config.toml
n_layer = 9
n_experts = 16
moe_layers = [1, 2, 3, 4, 5, 6, 7, 8]
seq_len = 1024
Below are experts of layer 3 (counted from 0) of a mixture-of-experts language model. Rows are named up (a neuron's input weights, with its number) and show model dimensions 160-319. Each number is 500 + 40 x the weight over its row's rms, rounded and kept within 0 to 999. Numbers have three digits each.
Before each expert's rows: "gets" lists some tokens that make up at least twice as much of what it gets as of all text. This comes from a sample of Wikipedia text that the model never trained on. Tokens count by the router's weight.

# expert 6
gets: ")", "\"", "%", "i", "a", "}"
up0:421459542492454524480555490578458478469464466517485454501484540473601444567581541444541513534536477488526465545506582507483489517486544515487508442526455463502524472537532496569497527488501418443510402540508492519437538534539539515477518543516577479471467542488519449485502597455488490505494475512542454500548515534506492487485432536473433513501531472504509429430510497517482536489484499497470470495468508577532433469518515468565542574504480472497482508433510471579546494524413470
up1:533542515515476545539507525478527534492449515510532485477478492501509528460543479472545535525514459532539488524492444566474508457485530465498506539545466473526426505511486580553487499519513472500460452523502530492542463506495471409428512525473516530518529529453520496505539428512514480470404514532505437471496511482563503502501518428518532411535553479454497460476485518467506536544480570519527504505451480514544499572420500505447547459522499539489435498556384473541472464466481527
up2:533511529450586513513494482479496499516511514450499506575515524474434461519458469487512469438483459519461425506541511536558548554566571484552520516489525524479489424511486508450507547467449463533609556463549455528502553453481508451476524509527542479489522491503572523490462507529479476576525479540471499574459458483525518549468513567522519520493536459529536505470470423504446528520454516461464533535528522525433509476534555491526484535493471467455453531524555456514530503402493553
up3:571521507531442541472549532504465478473498515491511521459507475523451531582476482478513417493547493584513503550448499440427488546460462496435433574530495519477560465470514476559452518509491502466415477528545486546546466430479438489528539494441506562574501478480432587479474479511528437546458434519444494472505554572489509502506454483497501552531468495543419449456482468511446539503530529528488566464487576489424542454558624486534464513514502553485427545501490520529477543558494440
up4:514457508480472415513549458551510508421529431479497492488490553477519530510539522465555560511528515558476509491537517530521482492531465523489472486498535471443593546448427550544468437537524459518496472476520434491557533504543511547506465514488521493519472555418556528512509509478513501518574547477469554561541591519510433471505521499496526506528424455468456506550558441553588485481535511592531464478517473558540513439513500490576550502441529529497425493502452433506496510450478580
up5:539467522530482473480501506511467528528493510449464485494586577471567455544489498513520483496453441509505510555463491534449524505409524507433553441490431586538457514464492549529510503482506481563467497477478494587532486506569551470549569450519474453476422539416520530491392523466459495516464562464542446543421539486518534461529530458453495499477575500488502539446497528503478479449487462478456448513527498456527529547583439564469526451487516479463420400563562482500555469482542548
up6:485521504537433512513481495555529464446505484446533489507496453488523523577507517532536453514537577504471520536487496491474487522529409480506574464526503569528509519535517483556501467593458576553424536504560480514468520537490613461511534509524450581538520504490509505532585492508483592544494447480488574429591562484474439496518542507492532476488444523386502608531549478453446500530573499499531479530446426497539496543483465519550476372412511556496479456526454453503526479555489499
up7:484515516493518494579474607378481511495515498485529594522481436516427488536503453495491487498496472507500530512470437508452549554573497560478523526576532510534491488452455489514508499472500478503477475545491521426539501474540541452472523515506559503498526464512575458627507476500485539487513479503456531523552472495471494530501526495488445450510514508548485567518466503494507507445534489469473500518475566422516444493490530521419461464564503482468543555543451468497505478503570488
up8:512498398478443518528480499507459482483524485506538545508493514520550483540484476438472510497563481480583505599520425492538483539403462589407497517598458501525501482437504459501470505462456552513479491485461579534432536496501542490481506483500455389521559552418493540427449521507496467500534523511449506525462459572486518424501436520510538486563495492426444484457470476534435531436465516527539511534440478534467479466556538510600506504491512484509467569463473534523530508546439483

# expert 9
gets: "0", ".", "00", "5", "8", "9"
up0:480525518534535483538494558485485558468474538501493502476530572525517491462491480479480525500497516546518514485473462492511560454437480444479541506567466557443457519512552523358504531568504484483541545485397523503488447451500512485430368479491482376468483536520512507472454509570498473474484541463465502499509511461540561499518455465534454480533595575505522512522373502524551551504484515446462518527501520449513502472417486489484560573512565526423484581480505571486496511490508541
up1:413525430473402489563499539485464441485526504450534539475430538450458529544485525495487556478492474458485499471522459536547513458472573510483510566566484501531405465488504528443550490461557529456530533474518511440507496567533499471548527480546441451417496496476463467481549468549467456449542497541503521544515535412504524489511484511476438510512482427439482473467507487487485525580462466454475545488542441565569484494444516529534488485472490490522532516479518537466490552530537548
up2:510472518532513523440472451536485549546529452529492474523542485541456527491472549504513567515476546542461509548475497543559574502564561518581577458458471517596586467554453546522495498532487448497480519548510517499498559477523517464471507512529527460468521554464516552556509467609524551456467509497384511510525475456488500535475474523472423549501482472515547459563481519455516402430509494510467466434466530508393450631511506545515484495478495536465529448573515560501572446473429455
up3:542505555498509502530545463546533478491506550501602501387481508536522502543513478473502473545462493529553432540511540539453517491542450522541506508520541461466454525504552473496463535533420529428509506391477456545512437600496470441568466481521465513489589552577483467530518492560465493504531528455467545408520478553462492436451489472494520512477470481477476557520457465478514581522562453487500516519495509396491464530443474443508527468503524546496469484450508468459478464507538491
up4:510509513455522497504595423406514535577508430488532518417520488490437492540573495529413508474531507527467503566524536469496476554480469461545442514471533520515482468515629543468530482557484498563501439411539503441484520462494517513452465484496382410476514482595459489508530473502589447513578489468489488552529469520444491485493476501484511520514505485520516477500516437518488575467444493480514449481477471471459516379498530564484551512554467548528433503522502492539463563519482453
up5:495458559442448495519496468477445530475520478537488401542554445491510525492475511541401530480474470512459503488508543431521486508466459540546494529509526495422473523492483457495661539554520550477497509491519444452531540493516491509533528534562485479486530554584390471575480444502513529499541471471475523512514522573488533500508510486483459535510526456568544454544507576552495461536542499437450532461452522532580454483506505486486446501500444560464520553583508465511555488497489494
up6:519522515500409525474457565459433514460550528501500495569465538566501441517455491399510539537551463514418483489490528461445523483495459427489519528507463411507542576484513477535497502434513576438543485472447510536463505442550495524456485530512486449481467475422481552508465501460517450471480406521514474572503438489499470476582498547533470471499553516491531505503462546523463501434514480533436456427522521494531495531454550450538443467505543556487475472591479501547514507527472539
up7:526539474487581481503435541542514509524525485596548425507507568495406531585556480465465508552439525507514517511483476464496441535447479470494466501473482564547478483503440501479476533494507519508530449545515437523555568470492514526477487490500494420528469485473496569469487529492474484533490488516509422475548506499597552441446513540472506561496516472513506573594553496483575524397483479532483512518488503541549461581519503540467502470509451526492530556519460568415508618447416480
up8:478468557499448520516501505523519539461524476507556513491501532430507539414496517436535502524507443520542475524511545457527515563490455509574527457493529537555429442495497463404513516531494461543543496473447478506461481500524485497520510485518613442614505474503505507456539509379543516500549478544474464501597477465472523514540454505544514481465503479487490439450517550450489484493551552469415476465511558445561553483514464548543475457501480370461493527425480496404477501503532520

# expert 4
gets: "-", ":", "\n", "|", ")\n", " |\n"
up0:442527545556476455488540443514528435543538432447461513504502580544507535499531502533468552446526527504463482528533526450530479502463504543381535536575508369483508511467513552460530552484530435534540515530531526458400531489446625557505458491481481483476526511495485549493481417503502512396523420517588437460534459480537409517514504529526526518458566488528479457452487480507498549454519485480486515491480477547527520543514527541498475441493492520496542520510472475488496487607502563
up1:496537482414497498469529582473519481482473461559542445501540501526512539432446459537489499473522532592505501550445459454499485495460545500440516489538479556482452478471584453490472516545522533479500623524527531495440465496509550478508504464469494417498510515538560556443563492534497539456597533552521527439456454519435529493563516515557506494471445529529440454484452506430467515515497487531478489475504398484546472516513433470468516524531517514446519527591528522408473573454519480
up2:489573525494505460446490498509501499473510504512513570495537396404525552507510495512467481534561518518550477550476503488488529510479523539460512449521545536552469482523496475544558517493458482540445503522584514548497421494464549607389499543459464541557561523538512522487412480545456489472523495487533529533484487515408568515515513451516567507513440477527523490509408485512521535421518469458524514445471549434511501487521434450473421448506499492558524534411554416534523453502494550
up3:506505513554494531466467509521459421516531504485538499505420481486498438525496536540582547417424497525531526529526595537554460488542541551477511515474507514509501494503468424495425423429525473474465509538499471453448443524515483553460486528454411518395483521490478489512523550506508478618513461534535500484522516511506463447472454614520504580532547453585529497478510437476490508512472541521549592451447491476465456461530514506468516506433420475511530449514465437600482556483549492
up4:497448514473456502454488493514484466514551519526459544440459452455390479526563509471467491465527459549462494503538516460564433594530522515477537471521484544491544508561555519493448496446488516453487550577461492508491494474459503515468488459469519590496556449497561536407562504489395438548511519539489515429504510476505412528522538567576458445473498531510471470433488551502531471484443470500562531549535510507581480558489496508489518593526472414512550457501494468456446467492509467
up5:512447459497512478540533568502490534565475496477466489478497485439562445491523408482578533486503485478546475435511505462448448443511533560546512466494504492538521426516502524472506504462524485461496461482542518527620433508425485536519488535471465511503435484521448524511541478525456457420498510428566508500522521502644499478489515532478399539484559477544495539499495482557511475522492547472515504585494501498520489487490504512477517519534536505593580492479422508459545517507462459
up6:554416538535499470476494499447564436510448552518558483512506513518507476526469437542409496475555471505482456455500581472479558526514447514565489472534470548444582479527536485506478519526425476486484497445535505494515442533502507554526466431452462515554495490508493512468574493471483532427427468475477469576460419438402451578483473524407525524535465500473543511492466489506469544566426453505460528494526502451502506491528535522497519499469529449564494542542440524503495502494520469
up7:486517492517514470467452589591548536509563581463451538430498450489528443534542523525513490462472446632534484519472515473602508533535515515422518503568506451480468471545449530455523515460519418547518590520499565472508476497489506468516561481550545530566487433492495525479520496524488514449606476520532487556503512455587501498489520446539546505503466510478437493546479523527522496502534504569481569414475526498481447521516479421500481420487581457468503543560449519395488510505514574
up8:568466504468474554546476542570435592580434505520554539470493500545526551492503542453465452538559526535529432453506581544529531495540444576487503513473520529481477465517516480520473470560496530477473446529527536504451464521472477489521544485596639496530512525490462530467485505466538455420474489584510535449518552468420574545446575469558506520560484513464508547452467515561503537513462513433414545524481481506480513490491485465495583521494441506526531443530494468544462509500522522

# expert 1
gets: ",", ".", " and", " of", " in", " at"
up0:511477441491570483508482485476525536517503487559459568535495514486450526496436497509475549488464539466470505453540438469531510485472497507496541441531496483507505581564409437459479551536467505512544451499499591531479549438459486459494527481526452480507497537456518461545472448502488467485496473519471614524563610520490564511494478479468524490571518444490478477481508510470489468473470518537564505491513503486481493492526487523446523478519468595522515469489508593384500468501445460
up1:497548574515567522534454525483546510473434484618549492462537382450547485535553509488438515524525549576501538454514505503427476501467509504469503469424453441575504484506502474455464583494401502471550489566491497499504521499498490471506477488589482425463480467537532582548508446524521517533492493524504506534459484535474516520510476500537459497455427448492492490448543486456498480508570508401508455452526479550490480508489487461461448495519501502592523478499474476469497539551543536
up2:587532479495416417524509550580495550559468499497501496507496529465427455534450479497526449461458443496485504501520503516442439511443481491566549517505472473439492461501516500510560556467467486433458508534508586436413459466501509509452495550571520471576448520532601405578546501477421525558457559550509466484527464507435561454535473548515563516495548447464595511508471484495506489494534552447497562534531504495457491515493411392484499568543480536462445357489455524512496519490446507
up3:503532537453482504521487567453464459570468464474550453469488565579544426589490544522545588485398540494477481520502506550509434433506543480394463481478486574523558467472488539487499544465485528509500467466560533477480509487486562512463468479485440468539480453497465526535607570501433488462431494579502496503518527534545599549515538524543488474440483423539439521541491532493485481455412514468489567503502475559431475457478548463505512518518497484497524487576520509519487503508503511
up4:514515503519537515512489445529541459509544510425566477481494516468465530521485470587462486443421492488459528573518433542470435447507508477479526480551569511595594555537491463512493474521442524482462478524475478500477541620425466446497544562562407573504516482459564340567552492523523529454471484498489505391559579550480503507468536514467445508485498469508472571526464512547481524488470482564449500471588540427492521483513511494472494513481456469573559529512563485508542461485514520
up5:424476441436485565486426438605515492521454552462434463531484510479496544524498479506502480436482511491452495538471558549452495528496504455495536441582552486590502498522500479557502464501510442499511557519507472451500461499499511542474494470521475513554558430576565502537497552497478487499524528502502501431522490559483521434552487436499487523532511550600486480495608490503512498475519457479495505502523471500441535479464509535492507485495531505600486439567492529473469491633506498
up6:528454511581517508505467500475499471472557514578515520481474518530512493440519515462530517552477502414552570527421481493503492476512480481463520466654477523457564439611478501499451525561478526517535504529478527554509505520504529528458455580442557513499497523518516501439500516539500501549541564436529466526479519483485514499499506595438533507533441498515464545507490551533458510450523488459558519509544521447527554573474489473496537506462496499493455532468461561485540492492490576
up7:582503594518474488522515487452457530522475482516483492525532438507516443526454499494484567513484528537489528509460500515413492562536515524504552486534497492597446577535467514469513532440614478550521546452556477462477464534482462404523492589518452466560503492486529490455568548527439515472458439536520498572552472442455484464483449490445518483489523462508482497471540547485504499458417420460504551521537387501543527536537500547547432472486535547446485506489455520503559541521510484
up8:476519478543433503463549510516547475474493494473497544528516515462531500528504466509478506475497425485555481581542575487505411502505498478430454475614515544589506568434529530432564531513486529492528553472445532402523567471465507605561519513513509449507469480414539501475442554508517495484544500543495510556481508461500515508524492505484474486510410500453506500456521518509526525490496473411517506434489525494476491446556492491418479411551533443501542559488485471513451471479533485

# expert 8
gets: " |", " ", "|", " |\n", "-", ";"
up0:521499546521397468530531500502488496536417488495550487554460499508523537509473498501598475441531527554539473485504467539603566506464404540540476543472513541529464498510566493536486479520516516530495516439626529496449482573514470527491533451546468427511535531481513473535524479499520508521517513543458427447524476517542488531509543582501465423519507433417485508443499484550536611506495499513474538517427434565467485521528509504503525470519557522495476524438501539423503554410491496
up1:486526509503472544510431508515408544483592460485428543399498457497478494533458492517456491479535473459479465466505465492480552462482466606509527439493397490477581477489484478508513509604539494479598541479478522520481528444477459489494533455509533559488469501554419510500511489495440529513491517475482540504497524475510489464449575546451569539567501520492544519476467509416509490493488497529587563463466448444475529549492543495501528468528481562459493506458499541524458534497506559
up2:528476499518495468560581504460547513558473412440458441490510553437498524613506490475476445494503466484515490524466568556441426512478482488478426455557526571481465453575523526474452487493542488581502410463518528467447544572486517466483389451529483391477497455487466393466542543565452504525502475596513467465482504478488594554525457529564592505470496499509441566578564503481520541495509461484563470530505552495441452466518510515474551538511523524508544534528463483515507475502440517
up3:563531476517499524499494490475568571465492446422555558545540513471551572450522501525527465474506531475549478446477487556493507544497494463520432501469507533462512502467590475481573535539519474472474481475540485488476533482557552587498533491482551496534530491457467509547510498510559467435525446486451520477589603472570459503494482470501447490466448464465496548497479541513426529471515479503535546495519538495430512472494445552439513542487478466445572437472469554555529486584489550
up4:484505425477495502456485546419494482439437453464509542540559515457478591583553452483497500498501515451469521457513509489547494490521472439516526467503501515507478465583485493515530466559497544486503432503502406573443485457491490482516453550502451528510486556507537471443553482420491538446486463449466528493454482468491539481480480548431487451499524603421541464503491452525486474486477531510573526474488466511519540481498523398472574500508509459510510558460478497446430574457487471
up5:538521534487540460506449581524522436504528447487413501482502517590506355441517498490534497500511518484487480510402558516478457509515586536464572510555484492497491490530536461470500534516459513464529484515484490520470533476445508448492542463492486478431521537511472409483480537502496503499513515517448506457543521482577459522542459509481499515520400480567414510471473546567485518510452425482493493544497511440563475525532528480549555458489532480498471506590507451523415540590530546
up6:444567517471455515456532548493451515520510525526535480585475497492558505571504455505495439519486596477425471533508449509478517532458550428521489434495451501492461520470504443423536509531570440558503515492466533424535476480523546538505518507409486520537493517480536552399481470484546510519479512481571546498532497462520492517529474504550475488506575460529495426441517533578497501475547473463486559424520421483439527471537467540449486490529509504492528480509495473451496417540566581
up7:492545525521530438520480596430495527453468488474539487544506518501465520463529530489484481474587460504506558485513491467527538502483498535518514496478398483553449478487514497484480498585483513466462415505461438504535499542423500551528534517468501492527560538454504481455507483491529532519481576476525516538518492458564478495455620563512434441537555424498495549570556512523445410570496580529470516481527425459449514526464512489512416505523529479516508507502475483532479465462536503
up8:499460464515544507468513497529479475489541548507420483514531495565476538506598516532432535429530520524561503496526477485521513530481515583555471529496534496505519580486517525475473512502447464509541481506492455554510514427482547584497506509567526482520507516573523532548442415501483486506554434514483481558517493449451511432455539482500506529473450431519526485449523533510498402566485531506458541469437559490556572556443525594489456569547560534491459437418504526519549541463526474

# expert 7
gets: ".\n\n", " \"", "\n\n", "==", "s", "==\n"
up0:476501485561501502504544502544491558549490494542541488510518544422479480516431492443473509511575515509517475405381487517444551445484500473524524499459419543426494469546476570467453432590545469479453446520533551508555479503515557539475502561530528585460519527520501548468497501423448488516412493449555497572502458512532544498507503514467502476455486482544461552494444473457549547519483501439521485427550476525470510551562481491410579512502437557533422511513465489505484462469525543
up1:547518468497540492508524508463475508470456515533577550567520500529488573543470519590505519453542528498432522486523451555516483570409538534498476479490478512505461511532502524473470508469474488589488494560525527525511485432553504498451542441445577536581456553558512484519500476478450501508544488514411481562466587480555463461472539482535492475483509514545509504558549487503470453459463474446546532466466497447571478520573491474515443580460469559542460511475546493503559488476507499
up2:578521470531486597548519452489514526560493521556557472519503510519429385485543515532543491523525508554470485409478499524527474473451575534469470502493522527482467512494542471532545470398512489497535497499507484573461474504527531567497478546498493507544517478479492558450489480492529435534494494471501516500442478504454391526503459592486505506545513443527520578463430479535577499445569501459467493477576455501508496481550516526524568452467484417447453487487599467487526484512479490
up3:460489486490512496511480507504481475567431563441548535468465457429454531480529503508528445499501478448484538524524515459464466476499502482493462482495486432551506534441469489523413438456471481449539488544533514379492519501491505563493508485441412403514509564510522507463491450481474474455508525495492429469481528505498566484470446551634500411493487457523509520487433539534497493475476495564471545495395520550567538541476496455497512492519548535510475490522454538506424548462526568
up4:501494419525460389520482478491508490529500502513546504395459554495536475501475429449585424474424488450502486488534530524502464514562569484508541488495478548559521515514491441528493438478410486495456513411488557532480553506517526542422543502574498517463564539495523550505478478555559499542445496493512508496452581491536588534510504524503580448553475545538470520550535543498545526505499513499556522559543536514449480489440535518500451551515447478430452517487546499481518473492495478
up5:443488545462496445524492494512537496500530538593468538543535485455504546509492497537533513549471495500418558542433458550455528481557453425516568473428467489506528547556595547416513489516487532536494466526489514454474492502500494407454520486524500499512518483584545483471482465494477546457508495472557490534486407565509472448444483500505499446461483519456463513462444522516495444463476519454494509525449508450533544481437495442454492521500499481504470547523517510457531523535540523
up6:569560492476450465494441522465492453501470499491470543389498412404563505487444473512519448455539501463517506552505490436473489531440516433501514499444447474492595447448488445484591469529472576505519497493536469471445496457515520497505518504521554501475554457467473458526498436541522513480473577465505494501445465473489493558471511494537490481462482543451513517550514576470490500554450522553496436446550502505471480526516520526444449432468475526469476566519511465481436474448483486
up7:445548569557525415471473394503482485548447567491470511525503494523496565461638517487492538537463532533479529487517514527565511488499500494526491571473530575522465491553511548534507416555442487503523497455517519447453551497552586500436595529517516550493477493440522517458554447464431550482429488532473509491561512539420536462554539498606526449420460513440442455535457566547487592493449484502517433509487460473525493465485517434492550526502499510486486472528541537500482487525531522
up8:488465513535503469555559497497519596443531529558533404483476482530412569519496518491415456535478476477581547502454499589509480502502629527451527509533510526548464501457536497529485506537501503528611514446487546539501505506497475473501478463408484462493480518435538459417504487545514437508541537521483482507620569528561498562555500486480559489543520557512463458439536536498475474488492526483462501461513510461551468525487536515503529463533498513500492483504487537510529554527419520

# expert 11
gets: " ", "20", "19", " (", "–", "18"
up0:533456469434492453447456477515517521514447506513449501519573523570470570519471449519462582511486517501487459528530425526557474528453521506543534539547513511445570450544493526455458501527450542581473502448523569560449456499481495527519520387468508496545483464486503577479439498438516549525477443517556519534526507424405448503505538526484487459498511533568545482596516522565435507518515498526501557517462489475420571558524532514470484484513503543551507583490499537566549464532469444
up1:591545469515505593461521519543485437477518464431534485453542583454491522554474492466440529504416502420456537503584453501479509479534616502513505503543481483522481533470490536503548539526500465474468487500483623510504574504539461494505452437503484504500571509441548554562480483478555421472471519530459515456473484513532477470463524492490519471456558481529525586489559427417536465479515462530478514477475524508472527516489531492534507487508481512534586515572489503429575530510488485
up2:523500483579525569468558530444602467491488523486457536470559499441518473482479527477544491491499440448588536475504505529438470467464584501567491459541439554510567481495505395506533550516505448471408560513551477531516479495490495537494480502441529415470550550517476476425480554560537478498562470511461482474447510509527470509472519485497433537526492496509488534506563480509436546557504434445557473503516606485494500459510437541513480508493561530507493520448567473457496501566527439
up3:548495480401497495461474551522464504544539493513516605548537490544523551490447520524442466487467509552485519501476565462424497502500510462554486436475468475431537495510508634439445525423471481547504514597523474461479487508556540449553548514488520547523590471472500474501485417566445451503503513520501487377466551504496466525492491471464483487477544477433443507558531492491556493496527514488490492487480513525479508526489500482422508494586465453523480521521421481395497458526427440
up4:513511455481516529487456486519494531418421516452558525542480505499495506487449451507528519498485488526462474503456468505522542577514453420466578519459540420491474473515489489534506431505438522488428477502511582593476532524512422515371476562551552452458490533527492438547521476497486440552434489502469421550505504450536478495561541568511515540453494531468509558492466506490439488507538505478478526463479533504450480502589549484464458499526543485540596581435543502516495546536511519
up5:507453463527427500495461417488463543553553437464466500467528536474577469490497504529537521481506492530490488502562450518492435552540577529558550466570515436494473464461583495474531487525445488521463517529513526504489501528511522449540570525443496491521437470459477520487554544520485489489530512547478552508456518536498511526518436519572533580526529533448463531589454537536503492434422504533497453522512434483532452505476559529486435555464499484403476498394408464498453518462515556
up6:470497478554477534481495476543454463503507503502494483443530471482486498535543452485571514449534542480447503562528494515468456543510520502487496538524437497488478515544498494529486542530555542569488451443399506507563513562446527492508576448494540504466503472475526510459512551444562520549523537449521432472535474509492477519503520476509515470470443510443498486483551552505496499451503502423490535594443529441459527536485503484513473480545563440542502485522459467468472476405463526
up7:487444556522511479527465472465519476474485466595597446476529519498411451497560520476559492495494526546449423528489440458512516509556416571472463515528483521506547519450480502501525495470496520549462425580519517505506457465484421490529499511445547488483503461407505469513511458461487519542479454485457463536418508563483527452532589544549467583515519495504540504512501522470554561473483582515416416486520624548517502440496505486553478514540441474519514551482538502469494505481469558
up8:512534491465508562482508583558494479506552516477470557488526495453511479556430521448501527478465431532471505472514462574469501486487435441511511597517495493497499492509476511560494517444490480475494509521480542504499458421447500502487473490555471507532518543570494453472523471484532506500465511514564480504586473519508476526479481513491478608541503526523522514476434529488543542497503521473472502386534500465459516518528527467533567540545513536467575459451448501515499488513471535

# expert 0
gets: "1", "2", "0", "3", "4", "6"
up0:525506521422514518459448457474505496465490517482498458605478487482552528489440467476531528540494442542509463538463509466476477449452480532520485486545475500512494542559490528496480565443483587463531456493463473482495546533469541499549511488484443501458504488462527432497484444521463488493467449466507505533396442573470471505580424532501521534526535530526482457575520412523496537523542481538467497536457555522497496568501536501447515500467507534544506464542503460534610542516416571
up1:492432486491531546484503504535564488448496456434522446562529484592487488527541488535420481501493467513487510462457440461509508499483434485464501441527540497508512514507486469550477518508526493496487551525449494532439535478550484554515501477520514498533451487479505455391510512465490535520493525533486446519452401534526540440492540441491485489444566481480486526392515527458482479474516520423468508447581515536485511502419472535496478475495565429502546527551570476562465503540564492
up2:478467493477556503415455561517486535465442473553483470481454470447494479516505583470528544523484436524531546420500389523530494508555460464511579548511449614470455478553490590519498566502488505515484489545480463509450451512451505482437469497484534489546429550530540452472564442491496524421485428480442476484509491496500501517428587497449433469502547464466443440518505524511511506490486487504473544444523535428515469503493554513501528547549454532477468507521504528486548538544531439
up3:569547573469519482464509554472391522548512546488555488532492507461496523509468523465523503515533480489566395453462522536492503562488497555461437487469529441489425495530432480511534495589511448482445458531527520505558504496528488523494492516540527480499576512508562440500509486563472448525499505485418477538430550584542506548533491531469460487494484477506483536572546502521569489529516430554541509469538544492453472545561558529446556481458473547555516490557461500503514522535478520
up4:483465425462445516496492507487577576523535525494564462514500505554449505538545464458476489494493542525502517513525499474539465459505536467538525592498489576565470434537501490481429450426487516511496544480507553463518449510494507552474478548522537442507441481508526497460462508540449457500557469513626543477450442466503487525428543512490545501455423495552536418488451478541531540562506444452505551487488490505522553551552504549502470529451492514501531458474501517442510518468509440
up5:508482437530508504528477425551535475571462502465495457504512512511496550485513520572513509547521506526553531531452493498461441459512473543538518534401488415468500441583549507528465445490501487499450514454562537482527470530471471471515486502454507494560505524475504566455459521503523524509420561528534447500532531548455546526485406506510464537560445500511516509538483412514471491505519539533491473450438644457444541556519501497464505479532531462514573520518459587525470469542346522
up6:548559529542498491537563456488533506533491558441485507442476457522534504497539493466504511484554504408564495570492580532473502545442507596486463521451510497431526498510506483444507512474488484524464478432453508457567464499511479552456574527452456420516478488469465491495486504505442449524476513439505532464522518515529509550533521530571499510539494535549561554431522492518506493505515472442463507495476468426516505502486479483405541469537493516584500441507479429498439518474484473
up7:511457491543514472489537428493534499438521476486539514445475521473566507497509489510520467458449439548522572492512492533508535513510473501461516512529503461540490545533552556558513497554474530563481518462527494526477535519448505438533523501475545455465436530496598511478602487489458587469467520527453510542523441507504450470431549504505521520526495498498500551522530492540410497440451518480519527445558424524589509476495480483458495523463497486484465418533483439515490502502545514
up8:474502512409503463575420523556502497524491528514487519448502463487465487481465458527515520501455531552569566527486478418482515483529508484496515558474456557486516514460495539553536529475514498530513460516465499469457546512532441467556449475563479488476558512504536488497542462451556537533548416557459481464470540520482525452486554511502490530476469493488571582437515446514572493500410486507481585524502544454462525484497488549508509528538513571459504506465497505483482477497509562